Weights of a small mixture-of-experts language model, trained from scratch on English Wikipedia: 96 experts in each of 11 layers.
Below are experts of layer 7 (counted from 0) of a mixture-of-experts language model. Rows are named router (the router's row for the expert), up (a neuron's input weights, with its number) and show model dimensions 0-255. Each number is 50 + 15 x the weight over its row's rms, rounded and kept within 0 to 99.
After each expert's rows: a language model's description of what the expert responds to; "gets" lists some tokens that make up at least twice as much of what it gets as of all text. This comes from a sample of Wikipedia text that the model never trained on. Tokens count by the router's weight.

# expert 60
router:78 68 38 33 58 46 45 57 47 43 57 53 53 58 45 68 80 52 65 40 39 65 60 40 47 41 16 48 66 64 84 35 53 57 34 39 51 57 67 35 65 43 65 50 52 50 51 52 50 59 74 44 61 41 33 75 66 60 53 27 52 46 58 58 45 57 41 45 30 70 38 54 48 54 41 59 35 55 36 63 57 44 71 41 33 60 62 75 49 53 48 34 56 56 56 69 63 38 68 68 52 50 52 63 38 81 50 44 58 35 38 64 43 39 71 41 55 57 31 39 53 31 61 46 71 67 52 29 39 55 27 56 48 59 16 37 57 30 43 52 57 53 29 60 65 24 27 43 60 94 83 32 61 28 53 44 62 10 79 33 75 42 37 61 37 31 81 51 51 28 35 65 66 35 57 45 46 43 34 62 70 71 61 49 38 46 49 43 38 47 66 64 74 74 59 66 56 53 50 72 63 44 43 71 26 60 40 56 35 60 45 70 65 33 66 45 33 78 72 60 54 54 70 52 39 53 76 20 42 25 18 81 43 73 31 45 32 30 84 46 58 55 77 40 56 72 43 36 34 59 22 48 41 42 57 25
up1:64 40 67 63 66 48 64 44 55 35 45 34 74 68 66 16 51 45 31 49 39 62 62 37 36 44 40 35 32 47 64 48 77 36 27 73 62 25 63 54 39 43 42 59 55 47 58 38 31 31 34 65 36 26 44 52 47 37 20 66 38 27 44 16 65 62 45 36 51 41 19 49 44 49 56 36 43 27 59 39 63 45 57 40 31 23 68 51 44 67 52 43 35 76 42 34 24 30 10 43 34 46 65 28 50 69 63 58 47 51 53 73 63 33 62 63 43 18 39 43 87 45 40 50 26 62 80 89 41 72 59 08 37 48 61 45 50 42 55 44 56 64 68 32 46 54 64 46 38 57 52 39 41 31 41 50 52 43 68 73 51 60 71 48 59 32 21 37 58 59 59 44 47 63 44 47 55 28 48 42 69 53 73 54 25 77 37 36 38 55 51 61 28 52 68 21 29 58 53 53 52 54 68 52 32 49 84 42 40 51 62 58 42 22 50 49 54 43 78 37 59 72 43 53 71 52 47 50 51 69 50 59 55 34 24 70 69 39 40 77 44 69 51 36 55 67 63 75 62 37 46 48 57 76 34 37
Description: Plural nouns and they
gets: "s", "ers", "es", " they", "ors", " people"

# expert 33
router:52 70 28 94 56 38 50 72 40 45 65 48 38 46 63 37 38 39 43 39 81 50 39 39 50 54 20 69 23 64 53 41 49 72 57 66 52 21 39 58 40 36 51 66 57 68 35 33 18 64 42 40 84 57 49 56 55 61 61 38 51 53 45 38 50 52 50 55 52 40 42 54 55 58 27 51 55 38 55 45 49 37 30 63 49 22 49 49 76 68 38 57 60 56 49 71 62 40 53 14 42 54 47 69 41 54 43 34 62 19 33 71 42 59 32 29 26 62 20 21 40 29 43 43 53 63 57 78 57 57 41 33 29 57 27 67 49 44 62 23 68 29 62 74 38 45 53 48 86 51 35 43 57 52 80 30 69 54 57 66 76 63 55 37 48 47 39 62 62 51 35 49 25 66 33 60 48 61 49 40 60 55 29 57 33 58 84 32 42 57 54 61 57 41 26 60 44 37 55 69 37 40 36 72 63 42 32 21 20 57 46 57 72 48 27 24 46 61 44 69 30 60 13 34 53 66 62 39 37 61 36 54 45 35 29 55 38 37 68 72 53 50 39 52 30 62 24 76 52 39 35 42 59 46 25 32
up0:62 67 49 33 57 32 42 52 76 47 47 72 63 54 42 36 77 25 54 54 41 33 35 33 79 48 51 85 55 59 53 45 43 07 27 56 44 39 36 40 76 57 15 54 36 47 43 52 55 68 40 65 46 36 43 47 65 57 27 47 62 50 48 55 49 37 53 48 51 38 51 71 64 24 33 45 74 65 70 63 59 64 75 84 36 48 70 66 58 58 54 64 59 21 74 43 52 10 37 43 46 54 35 62 35 53 34 57 37 37 42 51 44 58 71 45 64 36 50 47 78 60 66 39 50 46 65 76 47 44 57 55 59 24 45 56 56 68 36 38 42 79 23 48 47 54 46 42 38 65 56 44 50 24 29 83 47 65 48 57 64 47 55 78 40 71 37 29 64 26 72 40 63 68 44 45 48 37 76 83 57 66 78 18 48 26 66 40 41 44 46 70 63 42 68 51 80 39 34 50 49 49 42 54 72 34 38 35 55 44 46 62 35 63 47 47 58 56 79 74 60 27 66 48 73 57 51 12 57 29 35 81 64 68 43 60 43 48 74 30 57 48 44 56 61 63 35 46 37 36 42 61 53 39 43 59
Description: Section headings
gets: "==", "===", " |\n\n", ".\n\n", "\n\n", "See"

# expert 24
router:41 48 35 45 50 54 61 55 42 37 45 48 38 65 32 49 62 43 67 32 57 65 47 43 36 47 11 58 41 80 59 67 77 68 59 48 45 46 77 34 54 25 39 54 51 44 45 53 31 49 60 16 76 67 24 52 53 38 48 34 55 42 57 30 39 46 66 44 40 69 35 41 70 53 77 56 46 75 60 60 46 28 60 92 49 23 72 60 47 73 59 46 61 57 67 33 41 40 35 24 47 54 47 56 28 64 59 31 51 36 29 58 31 49 79 45 55 52 23 56 24 46 60 50 34 44 35 26 56 51 43 61 53 40 62 21 24 49 53 63 65 20 59 55 33 28 54 44 79 58 51 83 43 26 59 24 69 30 62 68 63 40 32 29 43 37 71 51 54 41 41 14 69 69 76 40 41 61 35 63 52 59 42 52 53 46 58 54 81 70 39 76 38 46 36 50 57 38 27 38 60 40 37 59 35 53 60 44 42 62 54 62 60 44 16 37 37 61 42 72 63 37 61 55 43 70 63 33 51 51 33 58 28 59 23 44 18 69 32 46 43 56 80 24 64 70 30 73 55 58 43 47 63 51 58 42
up0:53 64 62 42 50 31 41 57 33 51 97 59 73 59 54 45 51 57 47 56 33 48 48 79 44 56 82 60 56 64 42 58 61 69 82 32 33 41 47 38 39 71 60 69 54 47 56 53 60 72 49 53 38 30 66 48 72 43 49 46 34 47 82 54 50 46 50 25 59 50 62 63 45 55 43 45 53 61 67 45 41 37 79 44 62 64 45 48 07 42 46 62 63 72 30 62 43 41 55 71 63 57 62 61 52 28 50 32 42 65 54 67 46 46 32 59 48 41 47 59 62 26 62 39 37 70 49 49 44 41 43 24 23 58 28 52 71 41 55 52 66 66 57 81 40 39 37 78 76 40 51 88 30 60 31 55 34 45 38 36 50 55 50 55 27 39 28 54 58 47 50 82 69 43 49 37 59 50 43 38 63 38 53 40 34 80 62 79 44 42 65 45 47 32 50 69 44 62 82 40 26 62 78 39 42 28 27 62 62 37 56 44 60 48 52 65 77 33 50 38 49 59 63 74 61 02 47 39 94 58 62 36 51 47 48 36 39 41 42 57 42 45 30 55 87 68 83 52 62 67 58 29 40 69 45 51
Description: List commas and topical nouns
gets: ",", " and", "–", " or", " music", "00"

# expert 10
router:25 29 21 42 15 43 60 85 49 42 25 50 30 46 54 68 60 68 61 23 62 65 44 42 65 48 30 55 61 67 66 66 46 86 43 41 61 78 67 22 64 39 46 48 64 48 38 22 38 48 45 53 37 64 23 63 80 30 49 27 72 41 50 43 61 77 44 16 23 74 48 46 40 41 62 47 39 71 40 53 43 54 59 65 66 39 61 66 60 86 72 56 65 52 27 40 61 45 56 43 60 59 58 62 39 43 57 33 64 38 57 30 19 42 78 25 54 62 40 64 37 48 46 74 64 62 57 33 34 63 56 70 54 59 42 60 65 47 42 58 66 32 76 67 23 52 48 60 42 53 56 57 73 16 45 24 62 51 39 69 52 26 27 42 45 46 61 62 52 62 27 25 56 62 62 47 46 49 34 46 62 54 59 50 68 53 52 38 57 64 31 46 66 29 36 51 43 45 25 57 70 44 48 53 58 41 52 41 58 69 44 67 62 69 24 71 33 65 55 55 55 25 46 53 22 47 47 48 50 40 41 54 45 53 33 17 47 30 34 34 58 42 71 38 70 40 23 52 44 33 37 43 68 30 65 25
up1:51 48 32 41 69 57 30 51 45 49 26 44 45 50 61 76 40 36 67 53 82 28 45 55 70 62 66 48 46 36 41 47 33 70 82 47 50 62 26 40 38 49 45 70 30 44 41 35 48 52 45 61 41 48 74 55 50 38 36 32 24 59 51 42 43 29 47 35 70 42 67 43 46 53 46 55 62 36 55 48 42 62 54 48 57 49 42 06 29 35 66 57 40 37 39 70 70 28 56 44 20 45 53 51 56 50 63 58 44 41 73 39 24 55 65 58 26 60 33 39 52 61 75 38 59 44 29 67 49 71 15 48 35 47 25 57 37 49 41 29 53 45 49 47 57 82 49 55 55 59 43 50 51 25 11 49 46 63 26 45 65 38 52 86 51 43 53 32 48 85 34 43 36 52 40 33 30 63 52 38 79 68 57 35 53 70 31 28 51 42 81 48 43 47 42 70 91 59 56 52 47 68 53 38 38 24 70 93 24 52 27 44 37 38 38 54 73 40 66 43 56 38 35 41 48 62 27 32 80 48 56 60 51 57 48 45 56 58 79 82 49 32 39 55 60 49 46 55 66 49 60 70 90 69 45 63
Description: Clause-boundary punctuation, conjunctions
gets: ",", ".", " that", " when", " where", ";"

# expert 38
router:61 48 56 80 49 33 35 68 62 59 38 57 44 60 59 62 56 56 40 24 33 61 38 34 52 80 40 41 48 54 56 23 48 80 32 32 44 61 45 35 75 33 46 40 72 40 44 32 35 56 48 44 31 70 41 66 71 56 54 48 47 68 64 49 70 39 27 25 35 65 58 54 32 47 51 40 37 34 35 51 68 60 34 74 52 30 52 51 54 61 23 60 83 35 26 61 72 47 30 50 57 38 65 19 69 55 46 38 47 60 52 24 48 18 42 32 26 35 58 35 37 21 39 69 50 27 67 27 62 51 47 54 57 28 62 49 53 61 40 50 49 53 52 71 45 34 82 58 52 43 43 41 64 26 60 38 56 41 29 51 46 37 35 26 73 47 56 64 42 28 65 62 28 80 30 18 41 60 86 39 81 56 50 67 35 45 70 33 69 52 51 42 46 60 28 53 79 49 27 58 54 55 18 70 32 35 29 45 52 23 44 49 48 58 50 47 30 54 40 41 21 66 42 54 41 62 47 55 54 31 41 54 51 50 49 39 48 26 55 47 66 43 60 58 55 74 38 74 33 50 26 52 82 36 86 41
up5:45 30 38 60 55 46 61 46 34 58 47 40 57 29 28 41 79 63 63 39 22 45 56 68 52 39 56 17 65 63 53 59 49 40 62 11 71 71 48 92 49 49 49 32 53 36 69 44 26 35 61 49 59 47 40 38 90 45 42 50 57 70 36 66 41 49 61 46 57 41 34 55 46 09 59 28 32 67 53 23 43 39 34 49 79 52 51 24 36 29 71 56 40 38 45 26 64 77 43 59 41 70 63 67 08 79 48 36 52 57 68 59 57 88 33 38 56 58 54 66 51 49 56 36 55 66 37 34 26 52 30 30 44 69 57 63 40 62 27 33 45 50 23 41 65 17 46 65 34 52 54 64 45 50 42 48 52 37 53 51 33 17 54 53 56 47 49 47 51 66 47 51 45 59 74 59 49 55 40 70 47 57 72 62 45 40 33 46 54 62 46 31 58 54 44 68 73 66 43 39 49 53 50 25 33 60 50 62 62 50 30 38 57 37 45 71 51 58 73 50 38 58 46 55 82 18 47 52 41 72 22 60 66 50 70 39 30 42 71 73 36 44 51 46 29 61 52 36 55 64 58 89 74 73 50 49
Description: List numbers and openers
gets: "|", " a", "A", "1", " No", " The"

# expert 59
router:50 48 45 53 22 47 64 47 66 66 43 39 47 47 44 37 58 37 67 45 42 37 18 71 41 09 32 50 57 41 48 61 54 46 25 41 41 64 71 51 53 36 72 70 52 74 66 40 38 53 45 35 34 66 14 56 60 23 31 41 33 64 35 70 39 63 49 66 44 63 64 41 39 61 68 37 57 63 23 37 40 30 42 60 51 30 42 52 34 70 70 50 45 59 58 75 32 29 38 45 39 33 27 40 42 68 52 62 63 50 85 55 33 45 72 54 35 73 73 54 45 46 35 68 76 32 41 36 41 34 47 26 38 60 19 57 47 43 50 58 43 76 58 80 52 23 50 23 59 46 38 58 60 14 76 38 15 39 44 50 56 43 33 28 34 34 77 36 46 45 27 44 62 60 63 53 54 41 38 48 56 41 70 35 35 52 68 43 65 61 48 45 54 51 26 85 67 57 24 52 47 44 74 53 58 55 19 49 46 47 57 59 63 59 43 70 36 38 35 71 36 56 40 53 27 65 66 40 43 20 51 33 29 56 88 38 50 39 40 53 20 33 61 54 49 36 31 69 65 57 50 62 56 29 55 33
up1:50 27 24 23 49 16 60 52 47 65 52 41 58 59 44 14 49 97 27 41 56 63 54 35 37 51 34 53 60 66 65 54 32 67 56 53 47 72 71 54 34 48 54 50 74 44 69 56 59 62 40 61 31 39 38 29 21 69 71 36 54 31 67 69 56 77 64 34 45 52 17 25 64 33 50 06 40 36 42 57 30 37 30 37 68 48 51 56 55 65 58 35 39 25 60 39 64 39 56 21 47 31 63 45 33 46 51 33 60 22 18 61 40 52 31 55 50 70 67 47 52 63 36 43 57 56 63 47 34 61 56 61 28 51 57 74 62 28 66 42 48 54 63 18 90 62 49 45 56 50 69 33 50 74 58 40 69 72 52 54 36 18 56 54 39 50 55 41 78 36 57 42 18 47 21 47 61 37 49 44 46 42 45 45 52 38 63 52 38 57 46 56 59 40 49 47 39 87 59 48 47 29 58 54 32 29 38 47 48 27 50 17 60 33 58 55 47 59 44 25 30 68 48 45 45 48 55 60 46 72 48 27 66 59 52 70 75 42 53 60 61 38 45 72 61 54 55 32 73 48 37 24 62 41 64 42
Description: German text, table separators
gets: " |", ":", " the", " for", " of", " in"

# expert 27
router:69 40 43 29 49 55 41 64 29 56 46 51 60 42 54 67 69 10 69 44 47 63 38 64 72 33 20 56 56 80 59 56 67 41 46 44 52 50 58 32 52 24 66 52 56 53 55 35 47 37 62 52 35 58 43 52 51 29 55 51 60 40 44 40 20 34 43 64 33 69 37 50 63 40 44 69 28 60 61 30 42 07 75 62 22 32 86 54 42 52 62 50 69 80 45 52 34 30 26 42 59 20 37 67 54 60 72 51 37 60 72 42 47 52 49 63 47 74 40 30 45 27 44 73 67 77 46 39 39 62 60 56 70 64 43 48 35 28 43 72 44 43 47 73 44 28 67 32 63 54 30 46 67 44 54 48 48 32 41 51 43 51 27 55 46 63 55 65 53 26 53 44 63 82 41 43 54 60 39 54 38 77 64 34 56 55 67 32 58 53 23 61 44 72 41 78 66 40 64 59 41 71 45 30 56 65 43 21 54 77 31 67 46 70 38 39 52 55 23 72 35 36 33 50 51 41 54 44 50 28 57 66 50 80 42 31 28 64 40 13 31 55 79 50 33 52 30 67 54 54 39 36 68 55 66 28
up1:50 52 64 76 72 49 36 33 51 47 42 48 69 34 58 30 48 55 52 44 49 63 74 60 32 99 31 51 18 51 78 28 61 36 21 52 48 35 43 47 33 81 48 48 62 38 58 39 40 57 36 63 47 24 28 46 07 38 88 80 55 42 23 18 36 43 72 36 53 38 35 80 35 58 61 41 47 42 40 42 52 43 55 52 53 33 64 58 61 79 29 40 44 62 46 18 37 67 77 60 55 53 58 41 37 56 32 58 44 43 60 34 53 47 54 42 61 61 65 20 85 70 49 56 32 56 53 59 50 66 70 59 69 60 50 76 54 49 66 41 57 64 39 42 23 59 52 53 34 53 56 54 34 41 30 42 55 38 43 57 52 61 68 74 42 48 54 61 59 61 49 48 32 55 53 46 66 40 65 54 80 50 56 43 90 35 35 82 63 41 60 61 30 50 38 54 61 64 53 23 53 32 62 45 55 60 47 54 24 52 63 55 24 57 49 84 70 58 52 57 27 60 38 62 55 62 85 66 41 46 34 53 69 65 37 33 43 41 60 28 41 60 36 65 65 58 38 44 70 44 60 38 47 52 66 69
Description: Mid-word fragments
gets: " he", "m", "s", "ch", "–", " her"

# expert 12
router:60 54 37 50 44 53 41 72 62 47 74 47 27 55 23 65 69 30 59 30 68 66 55 68 45 30 32 37 60 79 55 49 57 52 30 56 45 35 83 39 45 29 85 53 78 79 48 29 38 60 46 35 61 68 56 55 36 54 20 34 55 48 55 33 25 57 67 47 20 43 40 33 37 51 64 47 41 61 51 44 47 46 36 45 59 26 70 51 17 85 59 28 43 55 63 61 36 72 45 31 45 32 41 55 57 53 75 40 56 64 31 47 41 42 54 17 56 54 39 53 15 49 51 57 64 63 47 75 56 66 33 57 60 38 50 49 48 38 20 64 66 29 58 60 44 35 38 45 83 62 53 55 52 53 72 29 43 32 56 28 47 78 66 49 19 46 69 51 46 47 61 43 67 45 54 53 45 72 40 65 41 71 70 71 36 40 60 57 66 61 35 69 30 34 27 56 62 50 21 59 62 51 59 36 48 70 67 46 93 69 46 79 44 70 46 52 41 72 29 52 48 39 36 55 31 66 57 36 42 47 36 51 28 61 64 22 45 54 50 26 43 53 85 50 53 67 76 40 35 41 47 26 50 47 52 53
up0:39 12 61 58 54 27 29 36 76 29 45 63 61 50 70 62 51 34 63 57 87 32 49 53 66 62 49 46 52 60 39 54 55 39 72 53 31 62 36 54 06 53 52 54 48 54 54 39 48 64 41 39 64 52 81 34 74 56 45 49 61 77 52 31 56 55 88 44 43 26 40 71 51 46 15 86 29 34 32 66 37 46 40 42 54 59 54 41 48 45 59 53 76 43 37 29 31 52 56 39 28 55 59 41 57 54 51 37 16 48 47 56 57 50 50 64 25 44 64 77 55 45 39 65 62 40 57 61 49 33 50 57 33 54 25 61 46 59 48 28 64 36 87 64 64 57 26 63 30 35 52 55 44 40 63 50 23 45 60 50 73 13 63 69 44 39 43 59 55 41 51 70 40 41 19 73 50 41 42 48 66 34 51 39 36 58 34 21 42 32 86 56 53 44 32 54 34 56 83 43 41 59 54 42 56 21 62 63 39 63 68 64 60 59 27 55 38 43 71 38 39 56 53 30 42 49 64 47 57 60 89 33 56 51 58 49 69 68 47 28 23 53 39 36 62 46 42 81 43 69 53 76 62 66 48 39
Description: Spaces before numbers
gets: " ", ".", "–", "-", "10", "12"

# expert 22
router:55 51 50 49 23 44 64 70 48 38 45 63 35 39 61 54 63 29 53 20 55 41 55 23 26 57 39 40 49 75 68 53 54 80 28 28 44 49 86 25 65 23 52 36 54 54 39 56 43 62 66 39 73 67 37 51 63 54 38 59 60 51 34 65 42 66 58 39 42 63 21 43 31 47 84 54 40 68 33 46 60 72 63 71 55 43 53 66 60 72 45 34 56 39 75 62 41 61 50 27 61 40 46 37 29 76 85 56 47 65 56 46 51 43 66 13 54 49 34 60 19 35 58 66 56 38 39 34 35 56 53 58 55 34 53 35 31 50 64 65 69 57 70 72 58 43 51 61 69 58 35 48 72 43 63 30 58 09 57 31 50 53 51 41 49 42 75 60 34 48 41 49 64 69 61 49 55 42 25 66 57 81 59 47 47 33 58 46 69 68 50 58 44 36 31 61 69 37 21 73 54 43 30 57 37 47 41 33 68 85 45 74 60 48 35 38 39 80 30 76 50 30 54 51 34 50 70 33 35 49 42 63 42 55 23 48 39 22 40 49 61 40 82 44 86 63 44 67 40 72 46 50 55 35 38 51
up4:35 31 38 39 67 64 59 41 15 45 60 57 49 23 54 35 50 54 46 50 36 22 62 48 78 62 56 21 26 21 66 56 57 54 50 57 77 31 66 47 63 51 35 40 43 55 19 38 18 48 43 34 30 29 42 35 28 67 80 51 48 33 54 43 48 39 64 49 79 35 40 67 23 56 58 37 70 32 31 40 61 43 31 47 43 47 57 63 70 42 35 52 53 53 58 17 25 47 64 66 50 54 77 65 33 52 55 32 87 59 35 48 87 54 77 46 62 17 77 54 79 33 55 36 32 53 59 56 32 46 52 63 57 91 47 59 47 54 71 44 56 67 38 37 18 28 65 52 56 62 38 42 45 51 75 30 75 69 65 52 44 55 63 61 33 64 42 37 45 53 52 39 35 26 56 42 52 39 52 51 55 41 71 43 63 53 39 89 55 32 43 38 64 34 38 48 52 56 28 39 56 54 45 40 35 43 33 21 47 58 57 50 52 39 67 51 64 43 81 44 39 71 46 37 29 66 71 62 47 59 28 46 47 57 56 58 43 20 40 38 38 73 34 55 49 59 40 31 58 58 45 60 62 66 46 75
Description: Nationality and demonym words
gets: "0", "1", "2", "4", "6", "3"

# expert 29
router:55 43 42 70 42 33 53 55 26 49 58 43 25 38 29 63 59 45 68 31 60 71 22 55 80 57 57 33 71 66 61 65 61 43 57 23 74 71 64 24 44 56 53 61 61 67 52 35 29 65 44 39 53 58 39 66 62 58 36 36 48 44 43 62 54 44 81 63 48 46 48 34 23 64 64 79 64 66 39 23 28 16 68 49 70 44 63 45 54 64 47 34 42 70 47 40 68 75 52 49 59 42 47 59 39 75 77 23 35 52 44 45 13 61 62 68 49 35 32 51 36 66 56 63 42 36 75 65 42 45 47 57 55 32 73 43 52 64 53 75 62 40 47 45 53 46 62 51 83 41 59 28 33 25 68 60 39 37 73 31 74 45 38 29 55 47 45 62 57 53 27 51 61 44 91 69 59 53 25 45 48 60 57 67 35 38 51 54 26 38 37 75 53 23 37 60 71 28 33 65 53 53 61 45 65 58 47 51 64 80 30 77 41 60 31 69 29 66 26 43 43 24 57 81 39 32 60 65 47 64 42 51 58 71 45 29 39 22 47 66 59 57 63 50 59 54 67 53 38 56 48 26 37 47 54 51
up0:54 75 49 70 52 60 52 45 59 74 55 17 92 27 43 48 68 61 47 53 30 38 54 33 28 74 68 67 37 76 76 37 51 52 45 65 37 47 37 62 50 81 27 37 41 77 33 41 62 40 46 37 32 52 67 33 57 43 30 33 60 21 50 25 56 48 49 50 60 44 58 55 59 39 38 63 54 50 35 38 48 36 49 33 66 38 49 67 55 26 30 46 43 27 47 41 45 62 68 38 54 67 40 47 56 40 61 72 53 52 75 67 73 31 76 39 74 44 39 47 58 55 49 59 36 69 73 61 61 55 65 31 58 59 47 53 59 41 46 38 65 44 54 44 58 39 59 41 61 68 63 49 54 58 55 58 49 36 38 43 58 48 72 58 69 52 27 46 39 68 48 69 51 58 43 77 38 59 53 28 73 46 38 74 92 76 48 57 47 45 65 68 17 74 81 28 24 32 68 33 40 64 75 46 43 57 83 33 40 49 66 62 43 39 50 63 42 52 47 40 37 72 10 51 64 41 54 44 45 69 63 74 56 51 32 39 44 32 58 61 62 41 41 56 32 45 49 08 39 22 40 68 48 27 24 70
Description: Coordinate numbers, measurements
gets: " ", "ing", ".", " of", " age", "0"

# expert 61
router:44 59 49 45 38 30 72 75 32 68 34 69 41 61 51 63 64 76 66 49 51 58 42 53 74 57 43 43 47 71 63 61 56 73 47 63 50 52 56 35 43 44 43 68 66 57 33 41 24 40 66 21 67 48 25 64 47 54 55 38 52 37 52 39 42 59 62 80 45 44 63 43 40 46 29 56 51 71 44 64 63 49 36 56 38 48 50 73 49 70 36 42 29 47 54 31 37 56 58 51 43 23 39 75 18 50 52 47 38 47 49 61 56 84 62 71 56 73 24 31 58 68 66 43 31 42 44 62 34 70 35 85 67 41 51 52 77 55 52 74 78 33 48 80 35 62 56 26 36 34 48 66 34 46 57 48 64 42 63 46 50 32 23 50 57 42 46 63 51 60 27 28 51 45 49 52 80 69 29 44 62 47 60 69 31 64 57 34 40 58 34 83 50 22 27 55 69 37 70 50 85 39 42 69 20 55 89 47 31 67 34 53 32 14 39 33 57 42 34 85 55 54 61 51 34 57 44 46 26 35 54 52 36 45 36 41 42 45 38 38 53 68 51 42 73 76 32 25 32 55 29 60 36 45 36 57
up0:71 46 60 69 69 51 58 52 58 41 64 37 45 00 55 22 46 33 53 27 59 40 72 63 60 67 41 43 46 52 48 39 37 22 63 39 57 37 47 55 64 29 58 47 56 36 70 48 46 50 46 57 50 51 60 50 30 59 49 39 50 49 41 72 55 67 58 41 44 30 42 57 50 45 53 29 39 47 59 33 15 57 34 29 35 28 62 36 73 43 47 69 93 55 57 65 37 51 52 41 50 49 66 44 47 53 54 57 56 62 57 49 53 61 27 66 32 58 63 65 26 49 44 58 62 49 59 52 59 00 87 47 33 68 49 52 51 42 56 33 39 41 53 57 58 42 58 45 77 47 26 34 41 30 59 70 48 39 43 49 21 79 66 54 51 45 43 43 24 26 56 36 66 57 33 99 24 57 56 60 61 42 50 55 48 43 49 46 48 37 55 55 64 72 54 47 49 44 29 59 46 62 56 62 91 45 00 38 49 43 57 56 71 90 64 92 57 62 74 55 28 56 48 51 39 53 56 40 52 71 72 30 63 47 48 54 50 28 32 43 68 43 63 44 34 30 46 49 37 83 54 42 31 44 42 42
Description: Table headers and coordinates
gets: ".", " |\n", "′", " ", "°", "–"

# expert 54
router:44 53 18 29 39 45 74 62 30 46 40 70 31 56 63 46 64 69 47 43 69 64 43 45 65 63 40 42 36 61 39 72 69 33 56 49 69 55 78 42 66 54 32 49 57 66 24 52 32 35 44 34 60 45 31 75 59 41 44 54 79 21 32 53 47 57 83 62 38 58 48 38 54 47 53 59 32 37 36 63 56 41 84 37 39 49 46 43 59 65 34 36 32 73 62 63 29 46 57 42 60 42 31 74 27 51 63 53 53 41 51 85 54 69 53 17 48 82 28 17 29 50 61 54 45 74 56 53 38 60 44 66 54 46 27 38 18 56 34 48 62 17 60 80 57 44 32 25 52 34 51 80 47 55 82 52 58 35 42 34 83 49 60 15 48 49 50 54 39 29 28 56 79 76 73 70 55 73 27 45 40 60 54 40 36 40 39 44 55 51 52 53 77 26 32 44 40 41 49 51 72 67 33 63 37 58 64 66 49 52 43 54 54 48 38 46 52 57 37 70 52 43 50 51 40 60 60 23 38 40 39 67 45 44 34 38 21 32 41 76 55 67 60 58 43 73 39 54 76 61 68 48 66 34 52 38
up0:16 74 71 40 66 46 68 38 43 70 36 38 63 42 55 12 76 51 53 42 55 54 67 41 53 66 40 72 54 72 35 26 60 37 29 61 31 54 25 45 56 52 41 61 45 53 43 60 69 50 31 53 45 54 42 41 21 64 51 36 59 45 46 32 48 55 49 48 39 45 76 84 67 47 38 42 53 38 63 41 64 57 46 51 44 57 88 21 14 38 45 32 89 52 70 23 35 49 54 50 63 60 63 35 49 43 28 60 62 82 54 49 43 49 46 74 68 42 39 55 56 38 34 50 65 20 55 46 61 61 74 24 38 35 47 61 57 44 75 42 29 34 52 25 37 30 49 21 43 47 59 42 33 54 37 55 36 58 57 40 13 57 71 43 47 25 20 65 46 62 55 46 54 25 39 76 60 59 39 48 53 29 49 61 23 33 20 39 33 30 38 40 79 24 40 41 30 62 23 37 60 34 42 70 46 43 60 31 57 49 50 62 63 81 47 44 56 58 29 51 55 34 74 37 68 74 51 39 42 48 20 61 16 56 43 40 58 39 33 44 51 62 35 52 48 49 54 56 52 60 54 46 56 65 48 30
Description: Sports and election table fields
gets: "0", "2", " |", "1", "3", "4"

# expert 16
router:54 54 25 22 35 51 56 58 54 56 40 60 43 49 60 61 43 15 50 49 56 69 37 29 63 43 26 81 63 53 39 40 39 49 83 58 55 57 65 51 60 31 42 44 70 54 18 59 60 44 70 37 51 72 61 63 64 35 64 49 65 85 42 39 54 71 27 44 17 81 60 62 52 39 43 62 48 31 42 71 63 45 49 54 66 58 65 61 64 69 35 30 28 67 52 31 33 61 36 48 78 32 35 72 52 76 37 36 59 41 40 53 60 66 44 25 47 50 42 41 33 43 73 72 34 09 74 61 40 57 35 66 68 59 49 23 45 41 23 45 57 55 67 58 65 56 30 27 40 57 55 56 62 66 33 27 36 31 71 64 40 34 61 36 61 64 38 71 61 23 48 38 50 44 53 45 38 70 65 29 50 34 58 54 51 57 85 52 46 65 39 63 62 40 64 53 46 54 44 64 57 49 33 80 38 54 39 44 47 65 50 70 43 35 26 34 39 62 31 73 37 27 53 59 38 56 46 36 59 38 46 60 38 45 27 46 32 31 30 30 62 60 62 69 65 28 47 88 71 57 26 48 76 63 60 33
up0:44 58 77 43 51 30 33 60 35 26 24 63 63 43 58 59 48 83 52 79 32 59 40 58 31 66 40 29 59 41 41 33 38 65 83 50 59 40 58 62 39 49 44 89 57 42 58 57 62 80 51 64 37 41 65 55 39 59 38 49 11 63 58 79 71 36 36 27 66 45 44 25 45 20 52 47 84 35 62 30 64 41 45 41 67 65 66 36 66 49 27 38 64 40 31 66 58 39 56 51 53 50 66 62 54 50 54 53 29 42 72 45 42 65 37 55 39 34 40 49 55 74 59 26 47 33 72 29 44 60 61 53 58 76 56 55 47 25 52 29 89 49 43 69 74 30 41 51 47 62 60 47 53 60 75 60 35 49 47 84 56 63 50 39 45 54 38 67 41 46 48 41 49 27 50 42 38 27 76 45 49 47 72 71 62 58 73 68 52 40 55 52 47 48 40 52 56 33 64 42 41 58 38 26 52 39 47 62 61 59 89 47 89 48 57 33 57 55 51 26 34 74 62 75 74 43 42 78 25 60 56 31 73 58 57 74 38 55 35 67 42 69 31 31 51 29 49 65 57 34 55 58 47 70 46 68
Description: Census and table numbers
gets: "0", "%", " •", "5", "8", "4"